From a checkpoint of a small mixture-of-experts model trained on Wikipedia: vocabulary 16384, 80 experts in each of 4 layers.
Below are experts of layer 5 (counted from 0) of a mixture-of-experts language model. Rows are named router (the router's row for the expert), down (a neuron's output weights, with its number) and show model dimensions 0-191. Each number is 128 + 32 x the weight over its row's rms, rounded and kept within 0 to 255.
After each expert's rows: a language model's description of what the expert responds to. This comes from a sample of Wikipedia text that the model never trained on.

# expert 61
router [117 102 120 168  97 117 143 104 128 101 120 117 119 154 113 157 176  94  94 140 147 103 137 137 112 174 146 107  96 157 158 104  88 147  97 185 105  94 143 104 106 162  64 147 161 152  76 162 155  65  94 138 135 140 147 169  96  84 146 124  97 143 115  74 130 111  93 114 105 147 115 103 131  87  69  95 150 185 151 105 150 135 103 130 162  95  86 112 113 100 188 146 177  86 175 105 179  87 161  86 168  72 106 155 165 162 166 136 117 203 150 150 179 156 119 201 124 161 106  90  98 120 148 152  99 148 101 175  78  92 172 147 115 153 134 181 161 174  61 182  95 146 143 172 152 165  77 159  89 114 145 148 136 188 112 169 168 190 167 160 108 167 128  89 163 153 123 152 142 162 113 144 155 147 167 149  87 148  75  93 135 146  99 124 103 149 119 151 146 117 162 153]
down0 [ 69 162  75 138 126 159 152 103 107 138  74 156 146 109  84 131 140 118 181 135 106  91 168 184 181 108 187 112 101  89  95 155 167 110  65 120 123 186 186 151 159  93 184 129 199 126 100 132 150  67 128 103  91 146 125 116 125 150 149 120 137 178  83  90 143 127 138 145 144 127 160 118 160 151 142 166 126 157 112 117  83 169  90 173 177 103 105  67 102 152 123 102 132 141 143 125 125 148 122 114 119 129 162 107 186  61  79 144 100 110 141  92 121  75 124 145 132 171 149 145 137 122 116  77 108 130 180  83 185 116 131 112 152 109 176 136 124 183  93 132  94 182 129 144  84 150 136 119 161 165  91  90  68 118 149 170 152 146 135 108 133  93 162 103  78 118  27  99 135 128 141 143 151 144 164 144  98 156 107 202 149 173 118 160 101 123  83 167 153 115 150  82]
It responds to: Opening and inner pieces of place and organization names, often Spanish or Latin American, such as Car-ac-as, Los, San, La Paz, D-ear-born.

# expert 48
router [102  98  87 172  86 118 101 129  81 110 148 159 168 135 114 119 176 119  91 147 189 117 127 184  90 150 156  91  81 138 155 124 104 147 126 142  85  97 150 116 111 146 109 132 125 161 113 162 143  92  99 122 155 149 132 158 112  91 133  75 104 160  95 108 128 115  98 120 114 143  80  86 127 130  97 105 152 148 172 113 157  98  88 114 194  95  97  64  82 117 141 175 136  92 149  98 130 100 177 107 161 118 140 107 172 126 148  94 107 141 155 182 164 196 131 160 154 170 123 119 116 102 171  88  51 145  82 162 102 111 143 171 101 206 188 163 198 171  58 144  98 129 143 147 174 171 120 154 117 119 125 167 147 150  83 139 150 155 145 145  90 155 135 140 162 159  96 167 172 141 105 184 114 145 190  83  68 154  82 109 108 164 110  89 123 157 180 171 159 126 157 144]
down0 [125 131 102 109 168 112 138 167  97 132  99 139  93 132 147 173 147  37  19 108 108  96 165 183 101 140 154  53 164  80 137 133 158 138 116 117 135 115 107 125 145  96  37 153 104 154 119 117  90 109 157  58 134  99 134  74 131  95 169 155 114 133 157 130  71  51 149 146 148 167 127 120 101 178 127 121  83 168 120 142 113 120 112 145 140  95 114 157 118  95  55 151 126 167 156 213 107 117  84 144  86 138 140  85 133 149  73 155 125 106 191  81 130 130 175 117  85 127 131  77 131  71 125 178  96 121 107 167 162 144 163 126 107 151  99 136 136 117  96 107 141  90 156 119 121  83 109 123 153 154 116  98 155  77 137 128 111 113 166 128  74  97 116 109 131 124 124 119 170 115 160 124 139 132 101 108 137  68 118  80  52 124  71 133 114 139 150 114 189 128 128 138]
It responds to: Full stops ending sentences in running prose, including after quotes or brackets, plus decimal points and digits in poll and election tables.

# expert 51
router [114 106 118 173  78 146 112 125 134 102 168 126 158 157 121 167 164 115  93 148 145 110  97 186 100 166 168 103  95 149 160 129 138 139  79 164 118  94 131  77 134 141  99 159 155 175  94 148 123  76 112 118 165 146 139 150  93 112 134 103 101 130 105 103 185 111 110 112  72 140 104 102 117  88 124  66 159 185 159 107 146 126 107 120 155  86 127  92 128 114 205 166 128 116 163  72 175 104 147 115 171 103 129 170 165 126 136 115  92 192 167 149 166 131  77 162 157 166  81  96  74 143 158  93  61 158  84 149 102 110 180 146 118 154 138 150 146 140 104 165 120 191 148 159 145 176 112 174  78 101 161 164 163 177  90 181 165 160 153 154  93 149 121  88 169 142 109 159 154 140  83 144 151 154 161 116  77 167 109  87 108 153  89  73  98 173 176 159 176 111 170 134]
down1 [ 76 159 155  98 102 136  87 130 146  84 105 131  77 135 129 110  80  66 128 104  90 103 101 129 144 108 103 103 172 131 112 116 140 128 164 163 110 157 106  76 165 119  70 138  58 101 136  92 100 151 192 131  66 126 129 132 128  95 169 111 117 160 162 157 134  99 132 198 134 176 158 114 140 139  91 129 132 112  84 138 128  96 125 123  42 146 133 161 115 112 150 148 112 169 154 132  96  78 103 113  92 149  99  92  96  88 139 144  91 114 136 178 158  94 124 107 127  69 198 104 102 176 162 113 181 133 124  62 122 152 146 103 144 148 208 164 125  96 153 120  73 162 120 106  93 166 136  94 165 119  88 100  96 116  82 143 183 128 107 146 121 163  71 161 140 116  86 101  39 149 123 131 147 156 135 147 149  21 132  91 139 131 149 115 105 140 183 149 141 164 132 116]
It responds to: Final pieces of place names and surnames, such as ville, bury, ington, Creek, Street, Park, often in local geography.

# expert 30
router [102  89  96 169 101 178 117 115 119 103 132 163 147 135 136 161 178 106  97 143 162 103 124 137 106 149 179 103 102 157 133 111  74 161 108 119  47 102 174  80  99 120 123 144 142 157  99 161 173 123  66 188 143 146 170 159  96  90 190  86  91 146  97  62 124  75 102 107 107 139 116 110 167  89 109  85 174 142 155  83 137  97  79  94 164 114  93 117 116  77 167 119 189 108 143 110 170  89 139  80 141 106 115 131 142 144 125 136 103 154 183 130 134 162  81 139 164 127 100 114 124  79 154 139  83 154 108 158  72  76 146 143  96 134 144 176 124 136 105 159 110 199 161 138 189 181 100 170  97  80 149 131 160 137 119 169 162 172 162 188 115 157 144 123 150 139 110 156 132 152 132 174 144 174 143 123 112 135  94  86 106 168 108  83  78 146 131 172 144  64 167 130]
down2 [160  89 114 121 121 154 160 157 114 144 175 153 116 134 181 100 146 149  96 128  73 171  42 169  81 131 151 116 185 108 121 134 108 174 100  81 176 156 134  95  90 148 109 155 149 151 125 108 105 195 124 124 123 246 198 149 153 113 133 131 109 107 161 143 156 132 196 220 160 172 101 136 157 130 179 120 134 129 102 140  81 129 115 153 106  89 104 154 110 139 182 106  93 109  77 155 113 146 145 139 125 132 118 169 158  47 121 134 144 180  80 131 118 137 107 146 117 155 134  92 110 152  83 182 165 135 155 119 156 117 153 125 166 109 144  79 109 179  98 137 127  35 131 103 143 135 158 161 131 153  99 149 120 159 100 103 164 134 166 116 117  98 112 127 153 157  93 119 124 122 149  96 106 117  67 172 130 152  70 141 159 180 142 165 158 116 105 165 111 173  99 146]
It responds to: Opening capital letters of country codes, league acronyms and abbreviations, often in parentheses or tables, e.g. (K-AZ), (UK-R), KHL, GRT.

# expert 47
router [103 100 121 158 104 114 100  80 116 129 139 134 143 157 120 161 187 120  90 133 139  73 129 165 108 151 173  90  70 188 151  99 128 140  97 203 116  99 161  92 129 168  86 132 165 182  85 145 155  60 125 168 163 166 182 137  89 110 137 127  80 178 103 106 179 111 118  99  92 143 116  85 173 123 107  92 161 179 179 105 161 134  73 109 161  92 122 117 126 106 169 130 147 104 182 123 163 106 132 103 171 117 140 154 152 133 181 119 121 189 172 136 160 175  97 122 143 166 102 100  96  90 126 104 108 144 102 158 155 131 159 163 114 154 188 142 150 151  71 140 116 159 141 170 150 125 111 177 130  82 127 150 143 159  86 163 154 172 187 202 100 209 123 101 162 149  97 161 161 139 122 127 167 158 158 130 102 150  78  97 118 160 109  83 101 168 150 147 147 107 169 156]
down0 [165 136  65  98 138 111 126 138 123  88 142 147 106 129 150 153 141 126  98 146 146 224 102  44 140 117  94 186 126 135  93 147 210 148 138 148 161  76 125 156 115 121 120 138 133 106 124 145 101  90 124 134 104 101  88  84  98 115 213 176 145  92 111 100  51 160 138 106 122  72 163 105  65 133 120 131 173 130 154  89 119 136 132 126 157 148  89 154 141  78 133 155 167 175 144  79 128  71 134 128 139 101 162 130 186 155  56 176 143 126 140 159 167 139 167 157 131 113 177 156 174 143 140 129 114 120 105 146 132  81 168 124 127  58 103 146 126 154 155 101 111 151 100 151 127  96 139 175  76  79 108 165 107  98 192 104 103 127 117 116 150 151 165  66 138 106 156 192  96 182 157 159 127 180 120 143 129 134 167 142 165 129 121 132  71 122  74 137 125 143 103  89]
It responds to: First word pieces of surnames right after a first name or initial, such as Mc, Fitz, Conn, Leg in Legrow, D in Dunnery.

# expert 28
router [124  83 101 176 104 133 111 108  88  94 154 169 161 133 105 176 167 134  95 145 143 112 103 149 100 153 143 125 103 162 154 114 116 147  82 146  74  93 147 107  95 162 100 146 176 169 117 118 135  80 117 124 161 170 143 137  93  93 170  78 111 142  82  89 136 111 108  98  73 148  88 123 148 100 135 122 180 179 170  73 159 121 119 106 149  85 123  57  92  90 184 139 143 123 166  65 167  82 143  99 145 123 131 148 177 116 137 117  89 194 171 160 144 153 102 156 158 142  68 104 103 116 177 104  77 146  96 182 112 119 129 170  91 156 147 142 141 142  77 123 109 170 144 161 149 132 124 173  83  95 147 160 176 171  82 179 172 134 172 161  86 150 153  94 182 127 134 156 161 146  97 157 166 156 136  70 103 161 100  87  80 165 119  78 131 166 172 135 165 132 165 164]
down2 [121 153 107 143 149 103 102 172 119 119 100  83  66  71 111 107 139 128 150 111 164 119 138 117 142 112 116 176 101 187 180 113 116 152 190  64 101 110 114 121 138  83 104 110  52 109 129 141 108  83 139  58  85 111 170 126 120 115 132 171 158  83 130 128  92 107 106 136 202  73 114 108 131 111 111 190  90 175 116 126  77 165 129 110 119 128 143 119 145 103  74 169 186 128 133 148 157  80 105 105 122 138 182 111 133 169 150 130 128 130 128 113 135 154 147  81 124 141 140 197 133 125 157 179 111 166 146 103 120 148 150 128 103 129 139 142 131 128  74 113 130 123 139 133  69  84 109 128  94 120 149 119 200  93 122 100 133  61 133 161 119 154 150 139 112 150 121 131 212  81 174  78 101 145 158 130  88 225  54 191  48 123 107 132 151 106 146 141 132 175 140 130]
It responds to: Final words of team, venue and person names in sports tables and cast lists, such as Stadium, Hawks, Robinson, closing parentheses.

# expert 54
router [101  84  77 133  87 130  92  94  93 134 128 175 138 141  96 186 179  94 107 139 157 109 114 166  72 142 114  91  88 156 126  88 123 157  77 136  54 103 151 102 114 162  96 151 145 162 110 153 151 109  70 153 140 118 166 158  97 100 160  87 107 160  66  88 139  65  86  96 130 128  90 105 149 134 111 105 173 128 200  96 157  78  81  92 166 138 113 113 131  89 125 140 133 100 153 104 129  77 153  57 147 131  88 147 153 144 155  72  93 145 171 171 187 163  80 139 140 125 105 121 124  95 175 107 132 166  99 149  96  98 128 143  78 150 167 143 179 177 116 152 121 157 133 169 140 144  68 161 130  78 139 157 159 155  95 181 153 172 142 147 104 171 156 140 158 165  94 149 147 168 110 132 147 131 158 122  56 141 108  89  94 177 114 114  65 123 155 145 153 103 139 165]
down2 [181  95  89  98 158 108 172 111  89 157  77 126  51 109 161  93 122 164 173  87 190 159  88 100 114 114 150 146 176 103 127  63 118  87 108 187 107 140 128 133 162 127 162 102  97 106  86 131  99 110 144 143 135  97  85 124 151 171 130 137 145 106 109 166 173 119 122 116 209 185 153 105 159 130 180 119 207  78 135 133 160 136 185 104 136 185 185 165 126 163  95 113 125 132 146 100 134 190 167 174 111 156 105 157 107 131 105 132 178 166 115 122  75  52 114 105 145 101 110 131 132 140 112 174 111 128 116 119 146 128 119 166 153 105 101 123 118 171 112  33 165 134  66 118 110 114 131 125 157 181 150  76 179 145 115  96 175 160 177 145 125 117 141 128  98 114 140 113 109 180 107 171 161 123 162 123 173  95 149 129 104 110 114 137  75 129  81 102 130  96 159 124]
It responds to: Paragraph breaks after sentences or headings, opening quotation marks, and the first capital letter of a paragraph-starting name or word, e.g. M-argaret.

# expert 40
router [ 93 138 117 146 115 150  88 123  79 126 155 156 183 171 122 144 150 102 115 160 143  97 110 146 102 175 169 106 109 162 139 145  92 176  96 164  92 106 142  86  71 147 106 178 174 166  96 159 148  96 103 123 176 151 122 156 116 125 148 104  74 122 119  93 145  96 101  75 122 161  94 116 159 101 112  95 143 181 163  94 125 103  67 107 199  86  85  93  73  89 153 183 160 104 144  85 138 118 166 102 160  98 104 150 153 155 175 117 118 179 142 168 155 166 125 165 158 127  95 107 103 116 160 120  87 164 106 147 122 110 156 165  86 182 152 175 159 153 141 135  77 164 157 158 171 178 113 155 101 109 162 163 191 162  82 148 167 162 149 157 116 152 136  73 149 167 133 176 179 136 121 164 132 149 144 111 104 156  80 110 104 165  75  82 113 157 173 155 178  93 178 128]
down0 [152 138 121  94 119 167 118  81 148  82 112 178 133 173 142 141 109  91 139 103  88 127 128  89 124 142  67 110 180 193 150 122 129 127 140 136 127 153 178 190 132 185 161 124 128 154 128 123 104  89 149 157  86 197 119  91  95 146  48 184 125 154 102 130  88 150 138 113 125 135 113 152 185 121 162 191 113  88 139 146 140 125 140 164 149 135 139  98  68 137 148 184 107 118 108 185  66 157 130  85 106 128 181  79 108 129  94 147  74 174 171 127  88 112 137 124 126 128 207 127 171 134  87 158 141 110 147 128  90 153 163 137 177 106 148 162  58 123 118 148 145 111  68 127 117  59 158 179 178 147  98 113  95 102 123 128  66 181 147 115 150  97  84 135 126 140 147  91 110 150 130 136 146  88 151 149 138 178 143 143 167 174 138 207 132  98 106 126 101 122  74  89]
It responds to: The period after abbreviations like St., Rt., plus name prefixes such as Saint, Santa, Mount, Route, de, la.